From a checkpoint of a small mixture-of-experts model trained on Wikipedia: a softmax router.
Below are experts of layer 4 (counted from 0) of a mixture-of-experts language model. Rows are named router (the router's row for the expert), gate (a neuron's input weights, with its number), up (a neuron's input weights, with its number), down (a neuron's output weights, with its number) and show model dimensions 64-95. Each number is 500 + 40 x the weight over its row's rms, rounded and kept within 0 to 999. Numbers have three digits each.
Before each expert's rows: a language model's description of what the expert responds to; "raises" lists some tokens whose logits its average output raises strongly, later layers aside. This comes from a sample of Wikipedia text that the model never trained on.

# expert 40
Description: Place and country names. Inner pieces of place and person names and country names or codes in tables and lists, e.g. Monte-v-ideo, Sri Lanka, BRA, Vietnam, executive producer.
raises: "ly", "ac", "i", "ously", "c", "ated"
router:547518473484487506481570472490506415553515587442465514422539453575428548456483469469441475469445
gate0:440488516526503566442480418494495509436481497441450455509451496464454495545541532483421517425507
up0:560485594516501461512458450412463546520472421548520430484505458501498455493516522439472546438469
down0:490474482508521518528537491480484480483510430520499491566516461388498492472503490472568503511441
gate1:515557473516416543476499501452469550427494467515508554497521481448505557461495436554550523539485
up1:502492518396507519552534496543471429444547399566496553485545498465509538505514505559501508573503
down1:557513490490548486473467543482516605507508455513480427465515443550512516430556543473500552469544
gate2:482471541524536475537490520511520500485527574544468475487531426503370574499530553563433467453556
up2:553517499496460520470500470460488435447545528427511557514539458464481502472488559492382433458415
down2:490450461477432455512479476528438484471480411454458503510514489481526478505495494465457521433449
gate3:429445496511518593526481511409483510497513452525526468442504500486519546466455507534472403450526
up3:478523417434484368537489494456437596496510488506440461468463443421495521488513571429479483482423
down3:416497522602490540468478460523424409488501516446501464533571522542451476509469566489472419472455
gate4:484441557534548491520501402492528458491534492547470444389558511505449502477484512480447527538488
up4:524525535512447468441504486478565489515554467512517438524528513564434511521522544534475488505411
down4:477525488514451501500517530496444491464522471513456452485506536465466582504464518514504519483542
gate5:458462468532505507497487444480492455569477559550517499482504492527467570512472521582426511430415
up5:498555576511444503531462554552480550543618463483585499592491491518486459488490484520439503473500
down5:525474446424507484560485487483590493525439545515581538480605502520531501498510492551554501533504
gate6:507498461519480550463574565555460422537441553415492553484583493539412573513533501378477510440503
up6:443464519487492506550514523526513505525486548500578548505548552506470556495497530496392540504507
down6:558474550540445587448496510502494450510514534496520491500494555570489482590476443446580537465508
gate7:461513479519535540474522509527591525466482496436506520535491550464547546489519489535511508541467
up7:474467528464540453548483486524450513452551470469418546514436486496563472556544532556445475471507
down7:459548517461455553543559483495483509520517581495527522515496483500526490512410524514563428511505
gate8:395437492510536558467469511527413460481602527494497479481510480396561530495459500517510494476494
up8:523481560564481460493533497473595519504412503508546482526479466480545469458465496490556471638484
down8:475502492477498478426524388523490429483458498496555501493487544450511473477545456522582591510480
gate9:508532469508482499456466518496467519538481476542481527482504499566495559567504507508490493434501
up9:507515558509447456502538560478531580492544532463545488563474546491545494477521413486474539506477
down9:521511490553561457513490533477557487463512530430479441537484520581500539472428496448526554426547
gate10:423493491605523479495583525570420465482487536513543525491542491504441520486478436516537497516526
up10:498525505497587557471482490413497459502495505535483542542441427474528495490517596474529534458426
down10:515466473509506549539542501524476541454508507522531429476533520488472512585557505458538554570479
gate11:470515547511539541484510512489493475520450494505462591409490506474447454532473522546496546499553
up11:485439513487529491518496455513480492508508560504529514518536514506523464513535453497417549467531
down11:538576518567483468464469427474500529457461467518470541448529588492412519521496524520589524498530
gate12:485494501427571495463499500583516514610473449531497602545568550532476539465397469467519525523503
up12:550484542481447526492520506476462536500499516508487478589490517495553484516556436508474520464554
down12:536545501514541505469466378479491476498528517517500467494441467556453548552551514531547459467505
gate13:471530528486487520483455574536508499517480583421596419482559470507499549480524502475525543543498
up13:502513508622469549452535483540437477460434430527496505548468578435523514472560529540462484458592
down13:506507534408411491475455445468479479491620578487501478428478437540525567521480481553514541470475
gate14:520482478510438513510550489501478460543540507496471491480500536470498494467489490546541544589507
up14:488487563589517471500508391472481581466489536507526572529529425562488483448571530543524509462534
down14:464576516496512507520558511422515454488586557574512566466520501506511488446581532489453515466507
gate15:485482458500495490493493415462464479483593553581505485524595507515448481488463503461502448484481
up15:496567538523559550587462509480486504491461537450496557517418484524501552495522537520446519520505
down15:536420435528562464414538485442545473513487498514459518457481504537416534456519499454542545519481
gate16:497442532507545575482532551521476485510487526513463518549522573496520450503500425517499432516462
up16:382471433487508481469477508370468489475531476527490548466510526466519446484530464494520475485492
down16:512473504508515495481555448523549447479445495495601454473454489531521448509538507530507438575488
gate17:519436537489519489492548464516553440432537550528549471484467495514444512507497484427418496491423
up17:424445477434486519510497407513554501482527506490509477544501550449433515486519425548500512474517
down17:559510511487569546573533529502493498495513499440500535490528515436495423466479504490542449519477
gate18:545457488519533575525475526535506474486495569536521519505478488534556482587500518558468472463515
up18:523514478503515554481535562471467490490538469550517498511474446438541537524475531508538524515524
down18:530491478491437462459513512495502488363536522428557488506500424443437520532545503491499462530483
gate19:529531470542499512494506529433509523549465483489424527433543573532474514471496478461500464546510
up19:530533438545444537524510507482511564465494577535517597459466486557576540471517492576496534527466
down19:556478514532392464450456493563510408490442474462476481476502542514530465490527468498488509538523
gate20:498464560444533528509501479486495571566462552462513494497522542507471526422494493467510542482527
up20:537542507493468520475549456491489482391461519575427525490500530494503514524478469530496512551550
down20:474508505539495507487429464504486498581492514545505591484501467489524497509560529446475492450521
gate21:479518457510538480505505484510431453466533559579516590485553524495556526450530521452442461490571
up21:533537497555521506477514452502448463556437496474489518483495514528550521451551468485492557511590
down21:502559501509497532435542536439507499447514515457533489531471537450400559497510464558466424579539
gate22:525434480486553543465537467511503472505529492501555454560504550572509483470425504498493488557500
up22:445554503505521446580521444576421478562480460441505561509460562484458426535489534536524469479505
down22:466452524542545491455466508537543591487531486577574444495481566462508470474483491481566427455498
gate23:498518465549515527501555529516497523575498449485562492495471448525475502422493466513551537461483
up23:518505531480453479517427458494501523466527490565503459485497460489446508529464512461524506531524
down23:488494436546492465445491495496490492488480453465508504571502476535552561525550540458527519458501
gate24:558536535486542534513515480486494455527544492474499528470527524499518563543500512458525530528485
up24:490446571495534534485479495431478440501503465465513539500488493512558571485496521449475518508435
down24:500543501515509493539421512484531451465595503476510444488440494517418577508470487506490510484574
gate25:475494483499503472512449520557479499445540512512459466446550535518499543495469477463468551501443
up25:463499459535515515474408537457517431440531438505463559502484465437435517522429488556484508565497
down25:498481501509476496482510526457539435433411506468467529566527467521499486499427492435504446524535
gate26:525529483512434513516492554529539490541517477501519528440476444523507483479542514500500468580495
up26:504568391434502514476498514490503560487493489491539459441451520445519475485610529585539531530508
down26:551488450517500489537500554495554493511531508472471468437447493513411477464550566481526525480550
gate27:499478521520577498493465451533506464487509454515481466488541455479472562413437549501471451466493
up27:446507443453520496528451439468450589527549518519526493501487430595593557477476553525476512483446
down27:510526574519473503526506494511516564530469516598550468492475483463488514524444447503539501457510
gate28:486510533510521524477451518481480407464503513490529469497548479547487404565469479535516498450522
up28:529524532455525481413504534495586481548474558540599510465494461481451507508435468489479503495499
down28:594522530433525513538517467474541517527522535540504458522562476529548542460472491470526523480481
gate29:452537516465532507508542515576476504497568460506471515535498514521471521466479528553541489538529
up29:461515588522478483453541498566537469563443496570446504514509556453446493457402438407415544562437
down29:485548473470561504494473482546532502425509515544451507445506504532547485575516508614492482539407
gate30:553530499571526569558475518526524546530436440469500501515457516503482569570569498503565521469554
up30:462503459494464546500460485549491480537498518563493495486475583504431463483586508513463406559495
down30:508500511570479525466599492495591495508456455394447483518536486535495587563456479519507631494507
gate31:492504512478462568473499459423509454542453568571560504504557458583514554446464513446535503471533
up31:486453400519472538500509533597526500584520493611448537463441543507547545493525520540444549519510
down31:486522525483444501515509549513509467474474482448495483519471569458533446493510486530554482450440
gate32:532464469592465536493572420517484423452479529522425503486544433493505526455448400502441466438516
up32:467562504501511505440452430478473546450562472508434471490503490390499524481481509491497522442558
down32:498553436466488482532557491474530508529511524456504457491481509497455480457499488466536496412523
gate33:522486557517432560412491519527509453544451470547424571492544474514519497545515512486491492415507
up33:463513575515476518476532492496510498472561449422412490496483520492503475498521519493508469494536
down33:463547482494493515550407409531486443573553458484431545503533497462511589503503455511546518478491
gate34:475451568438467566442631486517499585489464455491483468490526503473417562490457484506484571487440
up34:556418463457491551472528530474507488477481514541484541445528482564531593504481433507462507517538
down34:496512459495527491546468517512507538411558472424501486520502501514472403517459511500508522506544
gate35:519559455453451529480477506469458431547526513438461523464494464476436519574455501438467545442504
up35:518490421520524478454493479497437476548513509551427509549461461531552519485485474526537543456497
down35:559484551430532448432557542523550557520417414500501544535543504564510483507537572473503559504459
gate36:486497496558525502484517549497470465488543608426455440521477451519555383512503541543462523517520
up36:543566515554530567518548552547505517465434559465503543497537487493495474462488474439519490494557
down36:417490497468518366507460536549473475527478504544413465509536550497525551492499488482464515522475
gate37:469455487458483529520525506535518425518476459569524568453502564558490497506504540489469529471556
up37:452566496457447426501520511520485462555541505480484473502439560533468438515561543516491572467538
down37:472521496579535568505499468473425463456519559538519551519502465518439514442461453470487464518512
gate38:440422464378533471526540535555576504530564578501539445436466590515495497440415516469550489485531
up38:540473518452479545507564501506486493487524573402449496473491508568506571475478618569502527584569
down38:530495540574497480507536476475468542515468441482353494585476439458559469469467588558495484454428
gate39:473497423500459506500520478536493448529514570529515507400514427563511553451523518557439520511528
up39:492520469507487474503482443435488486427486474543588490573520593504495410504512462450547464543513
down39:567452451599458516447470516464442472555518582426460551535493487508483518480436455474573464491481
gate40:567525501542475527487541481583511552525501601453534581474439513459549441537488480507542569524506
up40:469571520497573500525560504485517498506456499500452484427492467552522448576434483541440514460432
down40:545458449449510515517562416569536509561516524463569471540511568500473531544564486518464540482551
gate41:482470565520533480486540488561557523454566535540479478445487567542479507446459528551536519530484
up41:502531457479492523517550502503518401524455504486492486458484512451530493489577457518463482475544
down41:480484498521486475555528422455549473469510452505540430498513498434519508516492496536510499457449
gate42:457466431497518513526512385512476456541499535526595494572508569516520512498525544535506447500505
up42:515501503538462499512537508455504541463448419467485530459548507519487624559427567494540506480504
down42:542599494433547492505526523532561440498552483470487521477533495519494456565500469529498496401596
gate43:580400476490556460522497517493519441450510467541489480491560491554435543575483482533514485517570
up43:515489540497451505511532488522436412533511518439501513506484482520501482467518465564458538483533
down43:436463452491503504511548483525403472434472475538503503463522491498467468496513525442510507502542
gate44:509494468560519542441514497558488498521562484466513442482480502574474419495501504499490458596544
up44:496521558527452478449489447481496439447538457579458460533517523396443508518546519509498565509466
down44:503535530479461499504499495510563580426438489448517509517513580487489489514516509470568442497468
gate45:431485479458522542501517554548498428592507507501478538507477482501465466446460547488487522520564
up45:533458525460503491517488532504480535595468501512473556461563477515558486567493458517435479556434
down45:453435463493491516489500537525468434465491444462478531516505519488497594469483468546550515518498
gate46:521409427551537539472438538478508525465487486495463504493493538500485504527566497544498474501513
up46:496537534434446481507551474547508538453439448450520560484506491506550475499557585449477505535497
down46:482439523466491584469502532560532540558560460491489473481537509496517504424553513528467540518516
gate47:552497516552455512595506548484506530544498516493465518564559512535434513486559494463529529529514
up47:519570520538485508466490536474546489469445479462419550431518515534460513526542462436552593480460
down47:423421466521483549452494506499528471480499487504536473508500427432527513580478501529485461559529
gate48:510457448477499587507475512501476512473431564528444449478486378543466487476450495472486462418507
up48:471423494502523529562516518515524489559545443529458510588431465503484498501469485503507512492470
down48:516572504516477481522457460585417528511474484479542479503522619444515504492436517421503490523432
gate49:469519516521525558440517473491492536523505512471464559445527488421448439538481525466584547501538
up49:516469497512515440519533483493530559527496576492510504518538520535534525521432537618536467521558
down49:538556469470425471556568541480504457501476542528471471496486530480535442489463530501531569494478
gate50:533487437551519563534573524533528462478509458484549499517478468503519483514392483435527489540465
up50:429479498522552524513491571492516557468485513472527545544467519598556469507508510498447458480527
down50:506479539491578483568526532552468595481491453453514403479543564529526430526547502503522437471475
gate51:520543451518497457545501432517502474571523502414414544493513486486421542520438508501513577489469
up51:462509378543538488487489474522445562469556435504507507542504586550505543434479511474461463471434
down51:508489459448463532488541462440561480482535452519510487511465465498476492518463435490540446496446
gate52:490505498468451471502490543519414531539542522560519500594566560510495520435441584468479443407484
up52:484508543517443537477487532503433525495509512440528478513513518516477504493547453487482524465547
down52:425565526490472513504491502449513538517542542497481506517445483521459523471495496524507436562495
gate53:479464536446469535442480573480523460566528546489475527512585516539471486543471402493393501450439
up53:611519500484589533478525508481470536453468568512562502433576528476547464501499496585497462506431
down53:431514469416414496513518526540516457452511497449556533548581559424496484482537526442568490460436
gate54:482526396496533553444556559531525493466411557494505468487570445494471541526480525527505499448446
up54:488531505475456556532457448484613489528545429480463490525496473488488407528483478557506494453546
down54:564490485435467508489525486482539536472519543534533452479476521519486558408452459464473458497519
gate55:506429494584545387515527516513489431522582525509413419510536525498579535502487539510534535516508
up55:515498527539492566465529465527500490515482528477508546517459546499516483427490487484504483486575
down55:455426454459519583500523565583514529525502514426390533470448503475570514460504506455515488478457
gate56:578539521548452473462533516537570537480412519496474503454449437524486474472427488478495480423432
up56:524464521449381544496464472405426511467508596496477425461528443471544484434486508516561485474490
down56:536531495531538426461597525480597489442531532467444495559496502576453428495541567563532506519530
gate57:518548466508528614560541450506453437455508537470458512512598458535476508495532526461459515458448
up57:525452451479504555534545541486515488558446544472475437482526459481481541535500472489446588474516
down57:447487543501467470463478501549473505455507450543517507495540472559549498509591508437523498459518
gate58:539473502467477519543606510594533525538440530582407470400509500528435505569522464504521558435467
up58:447462500518573507492488567513487548484478512516501486530441475494538510502484528452488576507514
down58:496485429498515515526545398488526368502473475537475510399496537495411501485514543567497530517523
gate59:487363598487517468462477561437424485521511591455513423398510395567472541549506547538487468477509
up59:493425501538516492416519494524502511535500459424486477561468522503503504472525472531522467452480
down59:490577463498478525460494469582479475460518437506487451432529502441524473542499487498470515520387
gate60:544445412467461464489530499486483483528495551461505540411445437494466535454368478532488522438452
up60:446523516507495464555495413517529524545521554521422491476570485445464472521511596513544454494428
down60:485475440531498417483516450460482525499527517522559497502487587533538527468542405430462547532575
gate61:514463485438523557520474406507481506557540527458550451456445516451532457485376429542541440456505
up61:443443510556448492510513478428526502516441483508473524463426459542530525549465456464495491458488
down61:434429516481528558560523551596487411461494486549519477507475537464487562476508541510543413453580
gate62:444479486539466473526531560475510522561500508550510480496482521528520462510470502411531520563442
up62:493478539436514462572498468521438438573461479495502503481459502567451421577550570423520562452447
down62:536435476531467500540566495494508470521486531547461523510527414441516438532463489450361505442535
gate63:489555485470495501450496497473501497570583496508562487476529488553469537526493578601535524526544
up63:474457516462502470451527476461465403540558588466505444528513491563414505470530560475486521472504
down63:553496458531505580522506489524511490474504457429553479463524513513550524561556444470528531563509